config = dict(
    num_hidden_layers=13,
    n_experts=32,
    experts_per_token=2,
    router_score='sigmoid',
    normalize_top_k=True,
    routed_scale=1.0,
    init_std_router=0.0165,
    lr_router=0.000324,
    vocab_size=32000,
    norm_eps=1e-05,
    learning_rate=0.00502,
    max_seq_len=1024,
    dataset='wikipedia_en',
)
Below are experts of layer 7 (counted from 0) of a mixture-of-experts language model. Rows are named router (the router's row for the expert), down (a neuron's output weights, with its number) and show model dimensions 256-383. Each number is 128 + 32 x the weight over its row's rms, rounded and kept within 0 to 255. Numbers have three digits each.
After each expert's rows: a language model's description of what the expert responds to. This comes from a sample of Wikipedia text that the model never trained on.

# expert 18
router:118129183142141073170110108140116137147106092113145167127133176106166168082131101157109122139143210117100172116151130092087152149145173172112140145152074124078150155166119164137100187180156146133146170097172139105132123109167087116121100177127157124151128142091155164148228147144213103097148136113145106100122119141122153170139135173109139063138169106135174155107141093065054049112138
down0:191098127107122102145132159166109140119106115144151127125163129152093122075120141096129146086037092140149122178116135153105141077067161147081093144087120127087153150121116161149046100085080153142110094128147135089128126141138125118099055094145122066102116087114090135128130159069138093127143151110151133155156146158161082152146132155122161107100142124189116104120161098147099149137220
Description: Agent and instrument prepositions. Prepositions like by, under, against, through, with, mostly passive agent by (led by, maintained by), plus list-item dashes and Preceded/Succeeded labels.

# expert 24
router:100163118108194160159104119127136122135088072178183149144173148147176119159168090155102121164087096127162076122122121128148121166164094093127119140136132149149064156122149143151164098117097117138139124135141125134086105095163143093112096122106103070106156091073108162207157122105199150147195155099155037138158151163097119132160180138066152148146189100179134159116106175048115155131104
down0:094093098089179173176108101143113096124167089176179156160099157175132050108091167101126147134146174166180097159165142114106200122166070099096098062137065106110136155038085152104108120148149120138116127149112129098093176061186113150155168126022116124168120166133124091074162163179121155152190092147085094126125147092104160168125176163120128127128116156145153103111071150102115110184161
Description: Commas and list connectives. Commas in running prose and places (Columbus, Ohio), plus and, including, such as, like that join list items or clauses.

# expert 0
router:162062187161131123109129112185155087087069092118140101168163143095135105102123132130097138139166120135167086126121139162151170105152144139154106092106132130084087182153143184103045147114114093150112151127162154066096127108170141119130099088141113150126144112086178140136132161139157118117159129158072192131181144165085130153103162146052122072106144124154105104144123140030147139156128
down0:129093103072109168104114150125103132129139125102105111115170165089126112118201129163165168126140100066155107102144140091132124138112153138160156153123139103128070139131117076152113124145176151142080164124164148091083126135111075093138070148082136194153153181152129145211115182088145109089129112153179141098118156171151130112118145128129147171138135129091151101100100120093193097099099
Description: Mid-word Latin-script pieces. Short pieces inside or ending uncommon words and names, often plural s or endings like -ers, -es, e.g. fu-s-uma, Element-s, draw-s.

# expert 22
router:161101179129174154105109115135091119100172082115096146068166143073089118110130120112082085159141151149160086113137131130142120142096085176129138197140100140127090124169119135141135176124166150112128133152110115131137172178163141176083129156112143114147122155102125104221130189082159147123168121074125136110117190150061133120093110114154133146087201136166125091144144122105114215163113
down0:116167080108132109121104105080166086163136142127174151116124148166151119205131090098146190155171148169143098109146120129142078162102169154096144075121126112149173083128091118115105121146106133141155129081112185122105061121111119100077079126101117144183126127091092173099167138216131096139096137118075157079141144174133131127127130175133111170147078122122136141203112145206153118159125
Description: Function words before nouns. Mostly the and to, plus modals and other, after a preposition or verb and before a noun or verb, such as the, would, could.

# expert 12
router:224101125109130076109160096115128121116093125077190096143160192045155075167178127165110118141104125150137103126126149127057110121153133156167074093149067131076087174125159192086090120086098104120174076112162136148142144121189119141122063102115169130117129126079102156127167138081160094058161168139115141071185135148105160208172119109147153154152142125114200133155148151068084085128124
down0:184120081139100132137153157172124143151152152122116110101107124130180115144109211125190138101157109157105084077158144112162179088073165058126115131134187153154118145128131070121102088122119117125154097134138119104108160046212152113199130132091038133110135132175084066081130110134150089083174181149117147157120095126075138136141151157161111054108094159096146090109032109120098097103140
Description: Table cell separators. Pipe separators and small numbers inside numeric sports statistics tables, e.g. goals and appearances columns, plus semicolon-separated number lists.

# expert 14
router:185136124102149095083201105175123086141117121105148143134169149088159136133166099175139146130057126126103121102136145126062097113124138101182079086154091120080092143157158129120103130073118116088099150094215110149189107111169128139106131123139186111123134136106112136117152149065155159075141102142131092141140085139123145166118139129109139136160138104118123113092124122068081076128061
down0:106174110170122164097105148159095043113051170148083148173128138105106141139134082049144151080141119133128143143093173125079141101102124100125072128104171086024073103158157104101123140125140133144102139110110166126086125072167147111107127122165120060133091141109118096140094124124114061116135138097099154092112150161157137102079111095152120113158167165132042156146190052091138124093131
Description: Proper-name words. Capitalized words inside names of institutions, parties, places and people, such as University, Democratic, Conservative, Ontario, Battalion; also the piece "ul".

# expert 20
router:158167156098118121126117104127163093113074112159149104138163134098189099119163078150115123128122100127117076119140166110082103147155115079126101100132089157104129207142108153101086150089115139078183115132187128177154115111170119101116089149155140134119118167083095116135103146105136149125021081132154101110148113173110113150096131160108156116094154131162143101110117129105119078144126
down0:096129113137095111128151115164219130115113090193084113140116118119186134169077104168107096075121082126081132130114133123059099134138122000183135097092163141147169119172131119133144123119125106116122116143181087153132115150137062107039140116147157165150143126124097132093138133129114169141127137123192125138109095104156144145115133149091190127138108067150160080191085210133082089079133
Description: Sentence-opening words. Articles and pronouns opening sentences or sections, such as The, It, She, A, They, often right after a heading.

# expert 17
router:119117124150175046175156124165119122124151131164095146094158137137133167142150153169138097142099095131120110119207143129143126156182115117102138054192149166139130124135097143120159162098131105104145136148145145133110115101214166153138103142165096126178158089144106082203126182062107094086099092150135100119097131138190159119055153133066126107139179085095122138145115122094179144154082
down0:142165085133144121220146123123185141070150144097097123154090090104123102101132116065159094123142175166150125107146153108142161127143158099114099149077074148121115091088149098119119142149140099104119130063081101119165119130087189123042086180157157077109137170096118162102130165145074114126093090124141157072152183157140097162167138081167151099109176105038104092095162099120102201107139
Description: List separators. Connectors between list items, such as line-initial infobox dashes, "and", "&", "or", commas and table pipes.

# expert 25
router:107135048121102117102147076123084114130085087150195135134129115101202099176145117216100078154131140058123141082173102153099135127117107115148133091150079098117121161150136197120131132055143107106183099054159148154163076170193085150084089119150162078160150170087125073148149135102108095091157149125124075106146121173185181173129134122162126162135168126117100107080115149081118047146076
down0:069120107179164102122064120086136082127133102122187113148201117149117101111134152171143092143106147128144146184137131130081139105133116087116155135099133125094109124107135107119065093094159073080102079077146112117110090151145093144134112103124094154082144112088138195107136084139103158130126067163121092076067162125180147161171108149117153127196109166094065069144118088037144131127110
Description: Sentence-opening adverbials. Prepositions and adverbs starting a sentence or section, often time phrases, plus the subject pronouns he and she, such as In 2009, As of, later.

# expert 31
router:130090172087174127077207116131131127156072096150138182108169142082148122127055140085118125168064139108146132111148091068153115150046124119164127176170104106100070133132144175073126157093097132098120171098138141093140151143190100125122118167089133072164149137091100102157126127099153080178118145087145089098125105195108059157166177096125130184097191138106106127089139167113144132160112
down0:108139141145156093111131166146131065126122186097093074109135054119143088173159118125088088119125142140139098169151065195125146061118193117109073171152117112150147111139109156127047113158150128093131168049114063140122137119116094122106057173118168091098162120125099153187122098164106080136109176174121151121106121111118149065124114096105102115120175151186154087143093108168097071115119
Description: Table cell separators. The pipe separators and ---| divider rows of markdown tables, plus bullets (•) and comparison words like than, above, per.